From a checkpoint of a small mixture-of-experts model trained on Wikipedia.
Size: 17 layers, vocabulary 16384.
Experts: 160 experts in each of 12 layers, 64 SwiGLU neurons an expert, 6 picks a token.
Training: a variant of Muon for the experts, 650M tokens, 9923 steps.
Below are experts of layer 8 (counted from 0) of a mixture-of-experts language model. Rows are named router (the router's row for the expert), gate (a neuron's input weights, with its number), up (a neuron's input weights, with its number), down (a neuron's output weights, with its number) and show model dimensions 0-191. Each number is 500 + 50 x the weight over its row's rms, rounded and kept within 0 to 999. Numbers have three digits each.
After each expert's rows: a language model's description of what the expert responds to; "raises" lists some tokens whose logits its average output raises strongly, later layers aside. This comes from a sample of Wikipedia text that the model never trained on.

# expert 28
router:519441442458481513412501499490439513439560585505486548506537571434474527548562526489445457491526492527579516579488520570433500457496529420458501436532423405549503542464527490438473527422551450479460441424574512504449414550528468514505452491500504508538508513496557561444502601410494574578453446482538444525514590517548536520458599543509436530405489592541393495515536544430576549551602520469503543468556392572572523445463473459456548472512466493534587547586433496595589514455540534517512577514385444520562458589451464460514503479516543514454465518473550538480518471562395537551
gate18:508384443433450486521493596497484504513498514547500429508450584507514552586580523443484532429581513537507479512473507563555487627495393439550558516501502566466471466601506505455453508355495517501500509563496458575531516518547515601594515506547391497605495485447548505557504500497396531590523524533541502528429627496537639520479497456519614534480548427493583414454484551513531523545450509500501505476525439508534501515443447429479513427529439551520536519539487590472504489413551523601519511590558480494528515387506481461532557510480433518507470466558548564460521548508499508527
up18:492383401503556458517494580572499511535526510454438483441430481497516503480496548496373525451455510523545525624491481482509541511483461412468496459501571600481554513472474530467543588493548451405473508513511545570463475494539459547584542476481442450507418552499485446619525501473517505568507495497506502476480651529468493500467521486490563465521593470483511543362504561473482449553461557500457496432431513513493530514442445407504514453368515535490461541551542513513470447447540409462584501495597506577648533568464474469536563436485530493468512499586473521563518388605492506521
down18:493602573504536525587567583459492405445586529507535526538602529459519466546463492494501403505597558453542468497436496529548501486483517421496566563551557509577471503486466348424530471543553484488430532505459592534506473381472591467514535437429443494481514438452543499524566389525426450444573383567466544517526492537533443542393512476498466453393432492491532520429490519473531524469487525433550474484482458477494536461589477468404543434523457479608445485445444565446475522563517483529466498561467480524436491494533582539417527479467549432529466511447499502473521560573534470486
Table cell pipes. Pipe separators between cells in wiki tables, especially after vote counts before percentages in election results, e.g. 570 | 0.3.
raises: " ", "\n", " Result", " Series"

# expert 6
router:555457433512480506456417484390468431423455515522510517496560464415459574527543521519498489573569525498576525490509399437499556465504573547469488525468444474455465439494501502528510401505497540473476489386490470559432500495505456549534491527467513520458584571459458534458585525558516528550425499597591496477483567532493498445534537491478538457371467467396479513440496549588645486483531527494524458417525539502394500488581559416482573482393444542522486571443557495577519521473451468423501490433556476527528521453478482549526458550450516578395420482492439593465505437490448567576
gate1:538463374503535471531534611551539578450599371515489453542476481534501470453414425476593516496577527568619469429488523529484531539463557523485557485589538507480340500547502493617564557521525569505540439500559569480444546532557420460556465517463550528452425577490443507489455511458465474561464512531484454474530526610465492524507631528534486513590519502480487447529471451491486481443498517470539420546523525478461523547493499611586481489564461501439415446450477535541482446544507503454445501518514505555517504500508511563463449604451586452482490454570456517531559496404560517495
up1:513515493560467559493487610607511567471450454449482503544504514470497510416441515543497481564587497573414438601471479538528482466356461428454467500497522403492459562572474438480445466440510465583469533549515439485573523419475516451584540524490544570456548511489480495491550443468519486540493526543431515501476533542530538472522567615434447344540565436460470443495546439403534544506470485565535492464524470614584443468443536520469417529448504490475510570494455436450492497466422497539528505569432479532523561469490456426548585457416534605464520505437494493479462541568552510568
down1:453475521408479544495466537465421536516466500515579550440521548495543536507352471544435489568539576566635580483521516513586470416538457456559453465457516529483404471560613500513461569541374478524561418510477621495516541506415518484455513506510611443536460507519447408501506552524536435555581525502517431579466491529532533553463464601530507552512537494551505561451557548508491569527502516550477483456527471479452466579535458498481491531525499528412427486473456488507495551527547573525481466477530481502522470411523523382485496488512466547522668516395468502531462525506487584429
Infobox line starters. Line-initial dashes, pipes and line breaks opening infobox fields or list items in biographies, e.g. "- Fields:", "- Labels:", "- Occupations:".
raises: "ion", " Seats", "ert"

# expert 47
router:455534497543526426454450593510459615560493434481604579439466548458549404472482440554538526450514437476426460470552505485476515579405555446411548515513533524557490501459475532491524578491542537529554464562489471510580515436420515526496472456565575594632483571487451383462509547455527460554552525476448489442434452516576581440443536493502526492529515525502525538549478378495520519598535510511523493510471464552568541551496446463473448527487467492520456552525483502498547540481425523499538458533520430505508446522498544439415453396569510526447389548508406407607567533539467433468
gate3:349496417547578465627451462596415439492525453428455504494472518464482441499521471540539402463466460465520512503524530528583678418567560456547474559482551513477517488458542483485546537485466488481469509421504546542520565388536454565498532503530522519507427554591511534468487492535500543496510450434456573460520467506480442524524406441545587461472443512524554510447497489596437483543451515528494518484550547473492484533525515512517438636514519501497518505423410464553524549518548526460422575512506591442509557523548477446513494436616528480428430440509543552424423519457552526428
up3:606490577460419576443484498561526493539511385494491513511411446454510470459469445543604437475517508516464524513495439395483532570528542554466516500560500483531559517492465410526471442413544521441550538465561452476499451439503482538556565563513465488515486496530539528481499498460508485532597400535532525473527496487574536492446484420555535446545623440441559544417494350581660494464531547444491479483615519495423399580436536535504544458506476507548451449475497545430477522536517487436549543462528524546457436498513447457526451537600550491490439506496459524603437472443453461529
down3:433484540446453418399498448526484518391542516445526491464514477549485479451468509416583559420513448436460434563587550525643556553448516487513507500448499514460482572445428583505531485531539452483475484537540567520467506534442487471604599452447396612572431497545523459485430476510432517580428463472579430549466585516492480457526523541407541508458439487524535512546515455544522546527431561490506550487521564396431580441484495462521535479473486527479467513509517566494437426476516594456528445408517552504539574566496435471618477542560528555538438479490550531466582536546519499521
Adverbs and degree words. Adverbs, hedges and negated adjective pieces after is/was/not: not as, uncommon, slightly, fairly, particularly, often, however.
raises: "ي", "igh", "ooth"

# expert 29
router:457503609495450515560555543556501549489538607506517510530520554510539536499469457558490475533506612494524571467524483454586545480583481586458481465463528501535503438478489468433494363575596454468509466413380480556505463474568512495423447562493457567405502515460514520551568458478526591483535540460518449478478486529512515509431436568450415517493415457516622424494474469477449536500558509489504526581439515466505497416574465592548593503468491408548587535520540489503431536494564480501498519532517511526564421567449564502431578598563444435578520459452578567559539461523486453518
gate0:557551535527507539429421498513484541465433469494450521588533397487575516564485476416510525515524462525538513446547493613539445576402536451473420510445540525450583476491541432471531476489528552419595503520467481467436390586485460441544489515544542521516435497450531481472524489482477485510462497503503536429437468504497516491580497569549441505528519495385623588455522549465545565428511396479479449641517421506498522512507445526636568419522529523474512435507511522410563530507464513465453455526461457568607597497488474516572422538540527505520527478431511529478486496502574468626
up0:498486539540526559526486498448422469494528461487461538594542560436413509586530508544537549509467565530528489440596572508481367510505497555506461556540335430518458507466573456549474500584510419434468524450402500511470593511483568550484526588585502510490548503494487479460426419545537534456520517538586527379470526560478533504443570537460491498434441601443556505489330474516436463482455477452503507475440522446535454489446525583444459525507484445462610497534470530504519465490416460445484509510522448547476547492452475578531486524487530579481487458433499557383478565466485560538
down0:481467524495558559540536451568496556513469481468555557496494491465476539560542570548433419470460461447657472496533488567564563541488477548517500465479499474449519363442490547501532546558498507536561522503457547492460508414553481490485460569453447542503561452515494560608484487568466496465437462510469482482523450480508429442388479487523532566480518405506543578460432493494573416525547501541470502584411395503495438531430547603522481533523495433441483634494547517534538457519531506528621562503582553626530540585531460587497556543489444439508559495453422492491499411430466540535
Club and place name pieces. Middle syllables of foreign club, city and person names in sports tables: Mor-elia, F-ior-entina, Mall-or-ca, Europa, Atl, Tor.
raises: "re", "reat", "bo", "bi", "rib"

# expert 60
router:437551584410483595454476649501463528544475548571580444585544530561519519524480452528455477575534572511500545466503477523499406442595560539506497530522504429488435517539441525489442405479546442528505515453433503513578484494571499510553498494478391592415434484475549557500524513554546599453544555411525476519547481554436510438538498507500466438492474534545532506487470510489445447490531516469568523452452503482454510411480452487517556522499414513488501430494484471532511530511542545487467439504530590455527547552489543568420542567658452447532548471462567510328498519521514498370
gate0:600518573493513522551449480403479541486533452540499444466652559487493506513433501553546547512524502522477469506519488527477503424528591497454398466583602473500472568451523527558554603409474516455492480544531416464501606535555397557517490564465476536516453433427510554509478505494512530592506520623475368475575489512556508524464577466478506504501453482477519572521455500465490478496459619518464571418552502528546490508444526513608508512474412546579545458536567440470455549475475527470466490520555512444555397501483519521453485564502475534418450579557513519486447608441482566591
up0:527530556410484509457531370460487540536440489535519555420457515537445466500457509518448452431450497481473567459563488454462494460473452498439561559498541482488553388474455573583531564588436440487394534396440494457515617454447608503411529554568473443582468429471467531547525570500505489511499482536538504536557501519531492466477438573425458535581472515492551462392537506463503444440509538413452517539466551630474448513512530536431501550542465457525474525568529502503488448460488444478527567613515449373480612499462426505439561468519541474477561529531484517469466418553445497500
down0:580485555542547534529514512494506414496617429410519464468439469529461529487513572557476531515553489499478543438475496463455540458500452589459442560553466445536520502538497589400409453485432455408475465494549501637509568511429542519525486516442504399562532471523504515445473475522482488424474511572537496428502445543537475406446486538579552479595481598515492501510500487504502493522462478599602446491460511545508498431538563435529432460500483521484557482523522463524463486444524619459536548564521472502435563478607473563597453530622425551526484489541446569526626557473580491560
Romance/Slavic name pieces. Middle and end word pieces of Spanish, Romanian, Slavic and similar names after accented letters, e.g. Aré-val-o, Vé-lez, Ceru-ț-a.
raises: " de", " y", " del"

# expert 53
router:527539461459428415433488462537436545537518604499488542476494539492587523479558601529447572537474520560551404543476482482537507544515606461481539449487461537527546440543535482452431480544528588516503461434545546558526464530454500522550521472453580399511526489439557496507454521512448492508452517493420427408473493557532472464496520513537509443430533566506573578573470538475573492476442546491334602510601509527507431521427552502495471489397463546436443522587433485611544475534537492448464476532538504582532491404474416504464515388453494482491455601537481452530460512400510457452
gate8:485420514501509507504502487438503496507542464559563499502475446472459565491555483559495471566475521530536413509513554446477469432471589527444524532508519514575619561601560490496588567471562494526441500535493558440582525535468666372527479467517506543349522467499528489498521556531518500457447517563436559440457468477532666489454481535462456464483481504442568495659570454482473498497426545484483525548456509435504488572513545585491487531492574442524422500558489488428475565395482470570487367505514455517487505448554624482455432510483548474553494472493465483534543502473505482495
up8:489487474471474508509462546458473440574515483473543524524467492493491563477440407502428477525465505441538528538486564523428503498564394454453515512547432463382431598491415374404330490388487516516514475419526539551469478374512488436468498548600460498519492600492462482445492440476555533461583496479444517532522511474458464577539581461553469497480537518579434467464479508564531483500541458494510585538460443550477512543502399536535492517477470544415614540546449566501513515613403527453500537457468489464532412564443381495489505484509446427496489478546529467524528552496501555545
down8:445490540545440490476538474424404460501503469479455520546509519509601544393428631566561445522464499489489466538509466426525487508497480472468481415476552507396554393547486463465509440556444541449467562447549482490509457427507450424491417374473516468475439553502513512515621504447437527503502536445525454515537512523550518575445459516475403533555489450504442517550599501423552437448497480593411496505466516474479512520555517572501456441435558567580518585482460497456456484423438541541544515508478527451436442427508580538453415480540534502524612585509504528478396439465490556574
Space before numbers. Standalone space tokens, mostly before numbers in dates, tables and election results, as in January 15, 2022 or | 11 |.
raises: "1", "2", "5", "ub", "4", "ze"

# expert 30
router:406480384545574521507397544503444558500566600501455489433425442467489449422450440424532539459442518523511574509556429459483535556531556533435504517573545534472464589507465514438541539413498499544486441581499442465492564453406510460536464523506526469492443476490476496562417508477539617533512499502410424488501473526545491512412554438515509553599471559554478564495389507591495504554477556528532472523535488526491528534508407543465437493556535438503519514446568523563495522565386487598510462519472486429533486383484479517470524394474486575474395504551368471505493506529538461508
gate1:478520495566595498461524503539444567462418463510524504469550435430511441507446418528459484579551495572467503496565461454469456577474482469489507465439553496503461483458448480574528564403437582517484533452525504469515569517420462484423460628492461449534541559472515493475608539564476404533534442527476482521499493534584504570411543541485492498548611476530526508426479527438558568445523495598390512493541497519526388522537402499445546539384461487486507540464478457596466522417481447362455491494530585588506489457526522457493411443468585579529450555450514512472545474458534470544
up1:410458416459667581487475577477539491606434520508509462491489499518571530580518443477536478483533428565478433499517508555549427537427469508579559410480502489431546483616459468445480545478506484488418496499507532467583522509511393572541487522504556521579477552454581498503434518460522558515570412502498508453451483464513569522463452558532571517534433549486613542496595474573596515538572555522567512537459503550572574488500553549544512573583508495456471470463525557572481533564538429491458543524501426518530408541449367418467562471528462493492538504542448555506480507477463482537
down1:539434537517518541541528472561489414479511531586428549489443604518515463514562484485523485482518539514491542544432509445442399549499520529496549574550451445560548541498521489458481404548472413512495414584538456481446434532459591541564533504586451553474443481594457531605486491522393483531477503476523435582495447565472513553536407460438436414586482446495447612445439632512477439592480477471526436431495532513391460385556519534500572480568425397527428503506524500504495429519526532537527538451540517523416579560547525484505456546454553486516464494520527478456488517513447464515
Clause connectors. Relative pronouns, conjunctions and auxiliaries that begin or continue clauses in narrative prose, e.g. who, which, until, had, have.
raises: " the", " a", " all"

# expert 42
router:512524395483531493570436584492487553593537565494450528476398502410530464427528533488578586405488501506371437553533489555463413545461522494457562415504594502482517520505551497548535488546482461602407511564543455430532554454467480549516472440578604533528509565514391462510525449417485553527587470450533506568492449500547513495411588505511537521557439432517446597461505445495427500540426513497488453470495478531563542576501488494524476511515461510422579471467589463470556488528486490574527536518490489472500521404458498471504474403519479583520398513450404399494560554500501522482
gate0:598512457562385456541425506535418571484474483471559479484419493526523551520571584426394401545464434484431535565551519564469448513454510471432489396565539483480385492571500455522541457506470448532593516465506461480502509462478425530551407342542491492452516541436516459511501539529504442595516440538521544470500462480484487541531609474437460532512589523516504386665474446528621434482515494472474478529395566568520482461481428484404528455523449460448547508511462504493534482458506519529485527484476489562531493554512473544493494441499541486430481461510478459458491573447474437519
up0:467532533563437491511530455431529509504512486374517584507424439562578484513571593480432488545542559554576465511422495545474532487549460654526517387491451441430483450495428477495524397521547474491596504564565545480516492550521479577517557460621401527495549462523500564488444426501596451524528462500565484486543530619420517448535496499491492567458437586529521441567481427554562548506494451418439473559425494581449491517519465498511558510526602505421517517467497437549519541445457469463560601442510488499483505523604498472537502522437491474433567457546495456506540513433495505496
down0:485512506481501529516461462496411561530435421531419499540425497470514516626511607468479501512455399438513586453551501601548504469455505430506434493487592462662459428443562553407571503463443621450464537515520564478497460416530474564503507469418506522490488482470526520514473549458507434433464505494447507494499660503495446444439569510514469497428489448441472571510514445462602592491471538510453394469535478514488481551479510539530476465567492451523433532502524551623514378524476504480441500475501413600568508466472493467523499529546454406541501501519503534456447523484544542532
Discourse words and commas. Commas and discourse words in argumentative or descriptive prose, e.g. indeed, in reality, no matter, known as, because.
raises: " in", " including", " its", " it", " while"